config.yaml
d_model: 256
experts_per_token: 2
d_shared_expert: 128
moe_layers: [0, 2, 4, 6, 8]
normalize_top_k: true
balance_loss: 0.000149
init_std_router: 0.0248
lr_router: 0.000929
norm: "layernorm"
beta1: 0.95
batch_tokens: 65536
seq_len: 1024
train_tokens: 319700000
steps: 4879
dataset: "wikipedia_en"
Below are experts of layer 6 (counted from 0) of a mixture-of-experts language model. Rows are named gate (a neuron's input weights, with its number), up (a neuron's input weights, with its number) and show model dimensions 0-255. Each number is 128 + 24 x the weight over its row's rms, rounded and kept within 0 to 255. Numbers have three digits each.
Before each expert's rows: "comes after" lists some tokens at least twice as common just before its tokens as in all text. This comes from a sample of Wikipedia text that the model never trained on. Tokens count by the router's weight.

# expert 4
comes after: "\n", "3", "0", "4", "1", "5"
gate4:163114127115107154120123101159114106114113159178141175140088151138132094148141133126131146121101145133172129129122186160140154072144124084148079106143152118155088148158115150138139108161116102168146119091149115151108148127123148171126100136084064126098141148123118110086145127120147113155122127110123074141120142126130107085097141122157153105113152114155110108169120115119137133107120110135132135169148156148137163124105144168141131132105122129112111103100109130154135140110149131110089116109162128124156141104141123098112164123113124150137097172138105118080186111098116156128102138167145170104110140142146099163126137196125111107090125084145110108093144141146129103179122116088127141128090116114132135134182094134117098131127119119131170134127124135087143157076112159
up4:103121097078136146077123155158097130123111124148126109080129136137155110076108144178115118169141147137154127158154103124124113132147113164118143136114123162118163116131099119150076129109112157109153127161127080106131103151158141103172116107103113143159133142152142130065153163120117171126095138114104119150125166129161132170122147138112111090131129117114150108167132130112122146125120144151172162137137127086136096155123124057118118126107090089124132117100187139155118149135066113142142141102104137132110116116096166116139135144121153136106117161105163123165131100122089144092150116106143156138106130126161101173140079147136133136156126098127142141131147111141128131099173130109131095159176114185106157138113132119132141127167086140137153108127133071110117106132100102
gate5:130126136148093148114161150177123101156110115118109156144118115138156160163179121126153078104075141089118127104170150218106092140146146151146180166117122121119121106119130151126147115169128149099128104147135123107092113116145174161080144121101113140097152142096116144116126149118129145105125136137102117129118167115118140103135130123143119116113124130112118141118135130133124147091123098149138136124144141134125163139167120087122091133117123137116064162124126133109118128133164095078135209140084149109111103075072112149068120133104126109121140103130122150127118125124138136105116124100146131124169128135096140101137110155135151131115164126111094138091135170107121126117163161157108091162097183150131116158131162160121112100096165105114106131155153100141134145139119149
up5:141109128167163120098150172133140151164119115093098128099143095133126100114091155128119077122123102076164123103132133127112134101148157150117103113127159129152105125111154145111124129151090169144129122145169121133120080079147155132119159088130123106088115160108140133122142163103073144119154121110110120148115119080182122124108137140114143114134098115125142116123112104149126140115146151137126088142152114086147133123125111094132146089114131179159179146139155139126093093129149138133102127081090104094110134093164125149113095130164153133120150122083106139155127109133167119128118161085177109135126182117148176148156174170132136126140102127100105141154110152146146115089149144155140128144143162133086105127122130118085137120155110108143097092159136187146101153150123151
gate6:129118059139097110117128183150099121102135098118144130104166136121113155131116142133154155130108109095095104109121118129138127139098154146132110150071104131154105107145097131106141123127149141110159132133170160116086112132113118088125121107125139126124129144134136112148177108085126117167132113156170152103154102122144110091159151164117142119104160142143140132129119119151161113135075167113148116133174128166124087156122111115155170126153096107138142161155122120103119111138149094130127127158148176108122070110130120139111135119117096137120140158095146116122108148131136148117115112158122103169115095154123172120182081121145113134134133090118108122127170172136097111124123094138181131139170143081103120124126176070147114103113148132095113134153217132113132113138149096
up6:059146088145152117160145150143144134138129105111128175101164145135131119133130109120122136146170122121140127168143071106093116145088111139144121162136141154100167101188139144152117113083139161156137159132121062179182113125112143135116129117159153126084125091132113093191151150150111123171152119141157099123088162104129139144148107182124125118172140105131120130126148092117102110102102107130158128134137111138114147147151091124153140096112131140098138104131140092120112146125140126130164137134101107110122129127086116138180120161075134170151138120103140123116089098136135111090089125136094145154145115130114136113128142126113149146109093108123139129112127126152137211150103130122155158136115145113131148127100123135138084094097119111121116110168100151128140097123110075
gate7:113097152140129135128140109154147098107116122116157152134173134121123110113118063145118146130118104127134108103174146102148091124142124114138135132123148134155139119143096140037120132125185116093104119132134121123140125138101156144150080135140101109111116164117128128147112115098124143122148085104122100157169140130101136114145099139127125155103150120098147115133115148141135107078116154137119094120154137131153131170153117179142131146126140164121143167090081081148111149177093156104097158154191108092120088163133136157148128132126105129130140184161097136079107141140116167098131139129163128143130122113151055098123129111124108140170120072136128092107136111135120134100122132170140121110111103159153147154148100113097109121142139118139144163114150173151101137117180129
up7:119093111110128116130124185120131109114178141120122090127159103134125156126121126151153150158115128124116129123117123116097151109147072132122157158160151157117114161110115135193147139118089134151146170118165109120120142128141127090126148139141168117146138125124136110137113147133123139131126154125151167081152127129142123114141173102104110096130112117111155124140105065160135108143155133119142120177110116138110124086099124106088116108128152137110135125130183134131125080182162119149139134124097130098123128114065121126107130140113172119135097111132168177198131120084138162128137134076118103099154075125133133169126137133117146139111161115163134133124156131174072120110079132062094118107126160114136144125123130130095137092124175082120125127081153110153120137123114152
gate8:136112113116107115130137110123079143108108129114123116110135114123104143143177121153132157106103104138046125102135126120127103094156115116137129168098140111156135136119136094114104138172149076132130080135138134120152119123132148107157079139107115096136106149103137112156122110134138187126125085123096130101149124141148106151150111176151155150108130119101116122157161114097170160147100127102134149148151127160095160109136112118120150125043161148144121102089145144146114111121100152112169080096150111064154141138151152131162157116179112127099131163088140171133148093126149143095129098157117147135111130177171126128116120147146140111106061123129146116148134138101137120117138156168121144143114160145118160151124132096174130117162126090114124091148118141130150123145162131
up8:103138142137117157112151118108121150139118153125162141106157153089142163098146140129108176138075120162102087132120124141123150100142155121149102137134170132170123109098139111103079127117142114108142120157176168169134147083168128105141108208153127081092126137143130108143128132127140153159122133129076076169135090123156124115127133132100120133105125173084116131159162087092166144160132129144139133135132110125146144100085125111107131106118150111115153148135168102161148126120096121150130103115145089106111078109142150110153129131162103152131163161117129140086094127109148121133083108129145103107114164084092123133092081133137141130118163136146154128136120161128128129113152173130090093147120128182133138122161139103130160121105091127135133067129127119147109153102129107
gate9:147161150070103126119129158121119116123103160157122186129114140101135151122122089116103091138120121089133122068138125107109130143113108123128162141124123138096120086126191180073099118110141126101117135096151117160137105150119111105175147103123138146136110123089138136099158118128155122093152120104148106127136120113154120110178131138133101140118144144093136106156165113138122118176164142147119122121133158166144145147122099139121147111168117122169130115141178137123121063138101123141164126133139108155124119137123115104170108116147087194101167145093158177142155146160131141118100115105127139149151155079143111158160114105166123096140135164157125163110106125103139125143130106111131134151136144100101189127113125113113092082127172103129093091128103129093113126100117123
up9:093132136144150088153120108123158140160150120132144120105149144139111161126109150109154138122166126161138133153161116148139118104158155147106115104162139131109129101128072086180141150129109108175127114138108149107124149099124158140081119144125127123112126136170120140143115132146108100177102113152116131157126104092116134129068109116117132132138156116156106145098114124157091154105116136096122136141102102066133125101136157095107144152110124147126157144124098130109140138135155144159126166116127145080168147086142143156100163123136176089141101115137111094102082093093123112084160115091111118074091143140123169130082132118124160183124163076128119129131157116131152154124094121111149121108124118136125101137090164131151166167127081136112140157120173136151131176155093146

# expert 14
comes after: ".", "\n\n", " =", "==", " ==", "==="
gate4:138105128117152116145115090109166119115125109155123143147102172111120118134145114150123120137128140166136131153122102130121155129154137157118148150177168147076119105124097081105101067129110124152142142088132124097115117117137164118131127095121100140137112110134112089135147179120142124167138128140175120111195088097117120100122126162120118122137120125156144113111152141100110162153095116146120129154151087141131155156153107161117145105119095142138129122150130115142134147129109118124130130144191109103145109158106101227119142134081140147140115070165143167124165147145126106099117119106081127099107150168134131092115175149164147113118132117088125135134108130085153114138131087140126112162137142109124139080080126123134109093124150134125141108138151085175126143067123144
up4:127155136139149120129139122120097122146149103109151160136155141099129130129111150110122087146070146135115135101172082104089153130160127155078120103120128099125108139120129095129097134079135134135132146155107156132137160122120098125135151108136126136117109137125102096147131146111113107158124117147130090121139102150137115154134164100110147125096122159157123095110136150092107121130147139138104127126101137145144148124077152138156113150144140129128166105126131110152095114161186118132129155134182151114199144126100100125127097162146134134096079099120128094129138147182147107131096128136079129154151128141126189107165143151116152074133151153106131140191110109137140155130086152138164079129095134111194135127084142094147133084122122138124111096082124121159131112122095189
gate5:117102137134162097128139111140148182176147167099123104132116100128124107103126086109126093123108164104155150106114149118146108141153162089155177134078104130106159138111098177085147124155138119126115145110130100140123092112118081141102109143175131128120136150127120129138131118112135148155134119088120136164131149130145133138109068129167111155143125137124125124160129153095112109129107108127115164125127114140164093098139094143106108140173120093087140144175119162162116123173106099098172131110152107137139146152155134162147113165104076114146104097135119135050110133142111148126112109113145095149112106096126149137143125145119121141110141146088125087104133110123184161159138085165161143105128134138163098098174130123195119123162110097135113139159141123122136141108135118
up5:152162199144126137174145145167151126078117133122139120111121125140143156098119166140165147113116158114136141145158133124134111162148142125113100137142161121136117118147122130130138120081102110169149158161075137131148154120141115167133191095120144090126136112126072114121092136112147155112161152136118109099120144170117120123124163153121177103125143130076105116116123108105124151124145107144109131136167112054181110114160127096136123116149131127075132062114144133117098153115153147118100124101154116129143135153122144143125123134114141129136121133124140119142137073137132107100094112108117111081165116159161080168136138107146168114179118077118094127114132143143127141140088148162112158161153124109118138133134108133112088121112057105107127109115086093119121153133143121
gate6:111109181140116114140113147167134096130116135121157113169145143094169119119135102149128133135127124174123073124165111143124107136112095094126147145121130104137132103123118172126165113148125161128097123168106130120122122082073124160078112112149099099140134107129132175109114097134155088077093115122102088146154135142121178159136152121110113104153142123113148118161116102129128131113144091131133144107119114111115128112140131112137151126150119170097108169156124084168125153120168124141124101098070116125096099132152099125146183144157116145163144117057093147143128156136161148101116124144084133148131173165168087104116143095087143114157116128141092117121138139157127142087108130158102109131090169139141129115105145113161123186137163107120129157111146149139143139154154117
up6:129166144103125140161121134137162126134129125070131153121150136150178099126127135193096148124146128091127105130152122124123120122123122119120104144132159120113129138158172141135147120113136098151126133146119158132122046109158155151145135151123150109150141114096126143089126097116177160127169120092127105130112130130120159102155157092130158156161132148131111113121129120090110132148151132130100117097098110097115122132176082141151182098108154166099084137127141100140085128125071111123163165097122136109138101140113100122103132127178157102088128182109131103115140144121123107148129095151120145145146098116152093098129114117093118095122097153137101143101146104146143156111135169153117136128182117123132170079106131119136108140086128175094149102175153076118115148128160118
gate7:107183155147132120117119115150076107159138133044129121118148152115146117126123111146080109098113135100110114142157096150120107143138113114104130112131134132128128127118083149114121131138139142159124125127124149073155122142145143152171099082107129118109135124155112138124162130126142171115125143133163153099158143119107095136124123158113089121096115109096116141136106125157181121136201129074105143128164090153120153135102105132100116129143107121136149118155106088117113154100118135164117136082104129063159138151150131124128107115167110127101132097152164084168142174128080140176154128147137145144166115114174140097163193108162106136157135161144105101151105114141120126127161135130138142125174080102113171148118149127115130174129091118115128119115102118124113125139118110
up7:142121102134136168142109162096147142134147126174126127168128096125095127159155135127170133156127127135115104130137131113170154114163122132116090149120124133152109150156194125155117148108136062134147090099127102136140108122112101108106174181139146137140122119095113122172128106114123104118151137136088142120108107102125110145127130128130148137127105149143107147115140129119116139095099122112088084101096173156160098131160155104128200173130137107118098115134117126122150112124123131122155120177166149167116125108110131106089135130102143160151148138139135131099083127162143153089069120132128103131081145153114083130073058170116157135131121102164157112169142125158125145167086105127136104107077140162152112084114096153101124109117136122129091140122125146134146131147139127
gate8:108119101146093129153092162141145112143089114147134141138164137109167107126129111152139109129077157119167101167125123101182099118111130137135135125167160116113168122158114106103110121124107130113099105069115136124136122163126072130123098187144119158109114142090120126106089123131129143111162177090151128144191133113142109134142128138130162137135098082104125144129140109136130093106100157106134136120103092172127131165141152115098094099102101145117132078107151143157115107109158136128105173163135153122113134142128128112126163153128108079107130133156070148124130151140126108145149094174136120153104121105165106135178102137114157120125134139114145111139135110072153101129146170134145161108103103153076157174114153149125123173180108130146132152090137117130122131120135108
up8:123128170114082105136186089133129152115156120112135115136125123128099154162089190127141160115225145105134120073158113115081126156108124129103164093122083128123077122118129145116135120089140147139140124147105146083167162122160107157112132109133094143156128138154136155121193120172115144133132113123131118138095166171111148137100144103128139131114142137130084147121133126148143106158155075114146136118095143063137159096101137118129151155172122137111119168124116142115162145120122117136099109136138102101154109130115164132135065120110139065153141135177158118135116133102106129110126138143093112112137077149123140147154144100151139141117144138126126134106115111147094160140116116107151089114141099126150090136139102114108127146150108145127125134176114137143100118101134131
gate9:146117142127144130168112144153117100125142165118105115130109120135121128114103149147122120148090144160134177095145097071129128105143222106125127142124131138125107132120106129121141136145143163137079137134172129093100114172130165121136097128172142144118100081122130134109089106135148100148159110126136146142164160138156169105117136126116081127154154141073096116121096101132112105133122139113119141093148165176127169145153117134116110104153118165160118143153118094167128166137161168174138090120137132123138164140117104146127155110134125111097084125115164109126101127120145132151119144117127096131144115122136136150102082145128084104154121116128128114133151145143131108112119138103084163071137137156124130134130120113104095148116109117125127052092110189124189126114118075
up9:083127137154102126138129097149115137148160156123158149150104138145187181128115114108120101137144133144127131119112149122172132125128116115058158112132113160139159059145128172157126133130122139137111129136141115150136103127153119135126124129147168082137121136145112115149106112148149131095156117082131123123115146128121111152132135138141083108144135117115131107112091118137149138136142102163114102089143118109171105183143110104137139116147142122093172182135098094151141120128106116153157150089136080122132119121123116105168115062131130154096127081115142127186123090146105193145130151175109119104119104160132112127156081100069116129160162137144102134137098103147081133116113186155110160131122147162095111118136101163129116146091145113116104100131121154095123130111151141

# expert 22
comes after: " |", ")", " |  |", ".", "===", "=="
gate3:110097157125160123116115154156144132102095154133105099116122092149082124120182111067131146108125120111139152072120128118167123146157143130094134114133133143122122166124141127107118099139137170107120112144130123091100149154116126131107145081141147147129119095123137109151148081136150123102166095122174150111153109155137155129116112114064142138137124159196125148091107110117175141137164135157122098149123131141148136078125130198119121154138141132113078132136090165111121137138155151153171136153140113114120086148137100089131123131099105126121135115134167142119165102083156061145137119117091095139165135134170164137144114116141141081116094129080111133138122116162111123177108158162160141114118110134145144159091130120115093100122136144133124130137085129138113134170110135
up3:182113137152124166128125099145118086187151103097154131117161127118149100120127160163128115138106133121082128160132115118119120109093128167139144111087121120118132093112138129183120136101118133073095131107152160144135113154115133165142116159138085085131138131136111128110129195121104116150125111136126160148106112076142120140153120175141162094109135104097131103162148128145113088114066111150144108099140144123124121141116137105130124160157152114120158122118182105117094087164128102153052166126104111140121140171135118139109111150162125099176131142148113098184121121161101132131155129150139159120104128130146119142118110086112108164144161120171151161108100136133114148102166115117128102163133110158121128137130092157155115163093122113111116144105083160109115125129112108
gate4:109137106096164175094119120083088096145153141123141131131150146156075149120109103112139146101088131148142123097138122147139107081097115076140144132134164096115111149114158130155120117130136121116160150164132088089150149165097135119116123100129154146142123116174134117124107110098087108146148142112109145130166145127162117160138151154115108174149096123115109113113122141142117117115126135086105099156081147166098148128130110143124159146159090091148128163134124094135142108102082137169141111102136123112098153114131094123131181099090127115145138141144141075162159112157135149122093091160126121097132125147157167145150116150176121116115154174128129115072121153117088138131176140130120116152084129134168155153133140123133139116117149167126117141054152132111135129107177117
up4:098121146115099108136126080123130140117093118102098117138152132109130101128134093122145123138135110110134149101131165138085145135140119162088118199178136139151151078123125165154132103121094127121132133130112097156067121102108094143136074157117142148145109103115160121102126120130111193130159133124166160119069144105156132144129178131155116109157132131130143137142090161102097114135160095140136133105115131121138113117104107170137133095157134139144180146103108151117108113179113120124137155155129134119149174131072155136114120112188160115144127135128090147126116132156110131128104142104089144135163102128135171092100147152118104152125137150139118126131131142151123129112145174111102041125156103126186108143125118157127109170156118102083105121113106129144101130147126144
gate5:142167142139088076123123133170157163113091108173094098156100112137117140119119164118178167119168119121107127121128106144133141100113158100115143147181179085121164114131112117119129106123170180149103160125077120140077118139123161149120146134116123142115120165109136108169125108142137092123153137101164129103145121094160122132140104094170154122129115117093135140137125117148115086113124114149167126121151124122139144163155149171122126147145154168109133116103136095115148096128105107154125098097124134149145121107173091146119129116139099128121136114093131150096167153126138164127085068100185066128127125109102119085085118136137135156142128152152135102143137159101113124163106118092151097136116130139161115141113112116148099123118157130140103133187128126145131078120098120
up5:127135134142109103125193138150118126125151108164097114129102124094125074129145127126170149151159133142126114147145143137161109136129165142111213114177156086109124147131109086125054108098136128147119110107089124155085107123088159157109157118130082149135150177114145091142088122111147126161179124118144155137093159110120108123141096141132172078145122119134150149129148131122152080139098123132131097107121116132122131129134147135141109188167148157121121110119145170117182147101121116122124134114087137143124126141153127172135108154141117111134138108098086115123116128148106160127123109113165094131132146121148134102102112080136130141087096159154120111127092145127147136114133140091175158124106137123105151093118112138072083107128103129122136099140126145146111152152172134
gate6:116107142117117113163138134133112143120108164117154152119123162152120138107140135166165132158100131115135094143135110152111122142135157112087109139087143122146139136121122113100145180117121163121152150141135072107188155095154151149169170158090098111108124076091128176141104121101107115071134099107140065118182163171146180115108108120161118121118093135146154100136133118075113135137108168150148125171138090128103133118088130101120130112136183143106096126104186140111126154104120119119165108130135121137139082141145123136093150122114103154140126127122122098114119140129104138100140143114116119140159112153107138107169133114134169097115112115123133111117120147161126112098134124154130122133133124130087113119165148143152125151093131126133117138116164129066182116185077112
up6:115145109089136149118110084090143105125160107120108124116151172146142140129078086140113114119174111114100152122119129114131125131076087136192144107174150157110141116143165137122140123112152080152125114107148132129069103157118116149118052122147175142139100168133107141108141119158148128143118151102120132149082132093131116132154145129094103106116114130109121173144146119152149177141151087109127155103127134109116065129163114160144126132133096156146114150134102107166133138158154130098133146102148155139146115117102128104125116146130157117122137130132145174129098142146117123114089111124160149132145164115118122141103123154068078143143124124109085134121164113113104153113116135100146148139114106119169156125083118101129156111174177139116152176142119149137075146094147158
gate7:110142131139149195097139147109165127112139117121152136129120152117102116104161111190145136111098123134133166110104146077131142106131107096168146175102143146080127160124106124119102127135123091138080123179112133122133162128177119128089157142180112097148086111119093147153127113125140094152135169174111144117166126110126128165131110171104159092116127100144092117158105145102105149165117138123142153128150133130073097169167072129151092078122152133140092111112147124155158084140115141101090074127150112109142100137148129156147074119113118124104138138123131139136132107160123128112142134118102112145122132150144130114139121133117118116157155131116158110138102121115117110103135186147116163136124189116086134126154150167111126120108127119147116099099100093143146162112150125
up7:173145109113119113113119101142209181102156098150146141191097096124145148121118096126124121154121146107145134117111124123108168161100113109086141072089105167168137118170133165143144135140125124123161125193130122147132118111084134093140163140129138139124116118129146123126151123119135125135144119089133127172126108058131126068133119097127124099120156118099113130091110150144150104183126127140151096098116132121121141143123157149145137099110108118113159148158092128103113185140144130127152107108132093167095156118162120169144140143090110143148126111134121108116095139119148138134145135134127075120152123108157140149089126111137126127116153103138111144135167125105117122152175079127116119157123119166145115140127083117101152127105116139177117140113123114144084090163072137
gate8:141205142079134121153119082132083103118103113132146130117118138127144134124119138139159165120093125136131122114111167109117157136141114134109106096088137117139085152108159079114150097155121132089111138123103122143145159129167110153117112150170117117118143119148122110106104123179133115116147127125147094171132121119118130132133135164130114142103119172124159138126156080128139143140100153111155115081132116120131087121120160129124127177115129089100111128073156191152119154120148098102118165116092131124096198165092136112147120118124150129135175132113129119119107100148147136120126124151139132071156111110090124079154124155102099138077117104123102146119171149194101126100165162133141146135150147144126105166169126103152139118109105126145108136156106104174144100137122152
up8:143130090102195120169118134123129112113134120141143083146102132122149132095115155100129165142126131153153082120155114124159141115142103137125149106104149159104146174128123133167103130119146114135119146138115138154085136171159137114136114149147112090146166159130135146137111124111096151122124096136135147096157129126118103085123142169126176134122132171089157090131140114120093147145087121111143110119135098119138115123150173130172112152117155099119139107104125143144093151086160132137114166079107128118094149169108137114124135127111147093183132116115106157120080128148138135101149093137143106054134135097073121131122093094117114111133139123104144114115133158164155136138174127158153143139168131136106105124115106076141116144162048153158112133116103105142102112128174169

# expert 13
comes after: "\n", "\n\n", " on ", " =", "-", " On "
gate3:128089139159138110060103110136126164164127168087109096150120131078184120131122134096130056146139131123140118106150104125175149066154133134101099151086097117136124122111145140136101131135138089133141140126149127164112105115151094135106113119142109102149126149048132143107102154143114131108176126101127132129130126103143128132094080105125106160133178122161150118156180101117163169042113138157116120125095136178145124147136199120101093167124126120099173136141134125112123130090119129147166146163121123126159112159134138128135128153144128111123167109150128148126117123135149132127126127127135145159090164107112156137146104157128134122111122141135146120118121108139124104145149113146103157140074098116158120129126177101119097120136108113146115150125106137125159134138154106
up3:115100117128143162159138091132139113122146130183162151168159116129100138159116081130122144134197138141124182144121130150107135160127148088131124090137141138128128092182098125131163156121107140111110136150158089120149136119123130141121137166105170181148122129163139093107126101102147091131089154159132120086148116148117116128155130126090114089167100095109136127109121149156089140181122133047118123114100147096130092168152095154124148138165143157114121147121109166135133131179128128156078129098136109139122166090135132085165123128124106147167156141098115147109146122135144136101094114118148121100158108117096126133114125092091135158169128093107146149123162095115120134074123133116119091128125109151110103100118115159131138109145109136139125123107120110100086119158142142
gate4:139131134147151099126139135122132131119144171107140099142115161162079132158160119094115127152073118177130114146133134127141094130122131107113096106155162127106141111089101100164150128113145144155145105117128128139107129082144144096139124121150110079120087128177095122122136108146125116098102136141163144167183113159155152156118137131117157089115125210113192145128130163173145125099057143139117132127163084120153171157080139083121126128130188113152115142149138120118127106153095137128144112161109178155105134125138104078135113128138112127120106144106093102167133149118124166133103140120099101094125141131101121158097121180119107153142118113111128118142124118116134142102121144076155147107129130103129131148113175095097124125134097117112123119145168148085121117141126121
up4:144124147158153090160142134136127122142121117088160150146101151146100167206151105101110134127128114143109110170146140131124103120107105117172084105143094146138132129145147117108161145071157135128128109093160115102123150089099151134132090094145121103121104144137107143144126108148158145094144131172116148159148103139145143130112194131115118137126109189110140126100124144119133165130110145158151151115129096189133130136100137126132174142098102119143150103093132107111108110121124131128169115137116130102114188134116091120094102143126107093146108093146126119153154171095156173137119088110129054117106112113097112124109128142118067117102135095099121093100151166108132162098129135135151156165120136113158183106141155117154101152123125116102112143152161131125115121146136115
gate5:106159123108180098125056140112139117106131126117124149128123161111118157144125167139146122119108134120137140106102141128143139110130156131136139106068132118096103132116162138094131154129171113145111123127063078143126079126112115157119118111150111135128121166105111094144085170144140140138101154109093118114146154152106123135158102133171078102124139121114104128120156137174082175118119099088122116115105153122111135116122149149177139133129117128079133130105150165090140119070107137147143146136114137111124128116104167155141161119101118146068125088169110149129148149118123158126177162144146145125128188144135137088106128109106117160159151136113158128113157162107157090094142115121107124162147124130138082153117160120105143138128138176133122133105103105103171177162107148
up5:124162129125096105114106104125146147134121127134125134148136116097121125150089195160151136134166117093106118126133129126150119098163108130138076127116132113144144104142102111179191094147135126106134145118093134149110140158099164145143110130142147102154136146146127110091123149114095136137082128153137102148115181116156102095124151096126109140204175096152131172125161123115129124149142112132136102117116168130142121110137165143122094146127132116154068114120164100102174099150149131093167153111152121117125097113104116156147132147156114126092110132134110116171133148141139129138107148124116092079116140164098103077120114123083091138088147132155106126139098164096154088166087119157168095100108104153146140131133120129146154170101158119117137095127126148091137153151091118
gate6:155163110136131133090153173118138106127121125144106073086143079112098139129157125137110140141088136143172129113129154101121154129100126146091170124102130096122130192136108134111116116132148173119159130096143161135151121077119110101154075144122056101165090146128122101129127122145136120146158137074152130143139101078081160095136130154110123134155127149131107162122137069095120160115128133107158136144158116132099171120117121142131121127103079144151167102142150099133154120097140095109153076144151124129107133125119100143110133096108123136162123100106143105101164119125093096185127136165145106108092119134135128155149131142136138118138110138105139130121146155136177117130138150118156127087146146158155157100142145150120145193092139151116138119162161100128118128103155129
up6:169133137154180101115113126126131128137118163131079141131104128123113151141113127121160138149186144127121153118104161155135136130139105130124150150166126091134130126080124119138138118153125107103138127148171083101138109114071117141087099155140101134116111106057147165094114184173130128140133131089084124154171128089158139160137099163135127120143126109081163144101129127123123143131109141084115148132117163127157138134119135124138103148093135127123106106110152148131148151091087136131177123186083130152114140145112107095078128088150133090144157120115095139112093141140137134114111115108092145118126140108113144094141108101111109176127167084094119145112124117146190096147128167097151147137158126113130138160163151101094109115148136136130107171129084148162132146131153121
gate7:131150130086128149124125132110162129129127096167171135074125117123114129121154113181132114106071102107139119182127119143127197108123124118137079122147118119114143162117098108144115114122055118172132150137122143128102089139101143094124157086167168189133099161131146077145139150116131132127109107124204113118113119061130127102138132134090104134100106104119144109118132113153126157090141100139130160134126118129129149144148173133145155094155094133119113123150150106143093103125135129164131128105099125110121130121127123136111156132193089136135089124120101112102134160174117193126132120135137163159119118175146168137132142141114126144138143135134124170089146125147158123157128156127154128170110126138149117104094091115127126103153084111133119109136111106118119151104102123
up7:145142140154098097115165114108142135119124122121104104135134142136148172147098094094103153093170143110139145123097129107130142104162134170130126100070109164101113108113125161125135149105157114147119126104156132099133188126157122120095107173137099079123103131136113158117121145157107087124117146122104110133084115134113119138114125126120151127162136144165128157143166154109144098121139156127112136127114162149090137162143115076178147183134146106131161073093124174129164088108140120119136121173147099126153130121172161095145121107107160121151148107126183135112102117098153121105128198116100123127129149113156101102142120119150092120128114093136153110176127124117138082052130107161085106108114150107117118150158122116139135138142157146120116144111131118166127087142139130
gate8:116178125146151159176133125143069106148158163141104128130151126124107133086113101122132132134121119124158120127102140114125148170088165140140163121139103101132133149121115087122146154107155148110102102132149125115120105120151145103123099090160130141097137110139113128123108109137147130120167134130102115128177112148126101120153174118134129098146133144141123120167171153105084105124096146184083169168128107122090119129115140105144105144108112099117154162146181104073117115132108108084143107139195147087112094095126173114137110148132132088129146112101115116116124133138136092140164092125124154166104131123169147178137123118099136096103113119131104087137152177130134136126129107097150123120129126141134126155119131140118123077178147201094162150124091105166125129114157099
up8:127131145115130145149158097156126161153097110135172144147106136144098150148136104154101142173128100125083106120099150163123134163161146147114117106172132115137140113120143098158160084133121136140156112143125186150174106179107145129121157139146111128145190112132166131130141121116088112127102147138090116141105166104166152106129101166096095104152179096165153110101138146127164120109149128149128148128117119172129108128091139096138141151085142121138105057129111157131120164160150119144113160150178094100115119115166084097153092124116162125106137164138138124136116133100093118143127073110094126112116103127135124110123109088113100136143115135151093166132111081123109161130125139128098152149119087135096148117119096087119130082118094124138153115098128164125102136137116138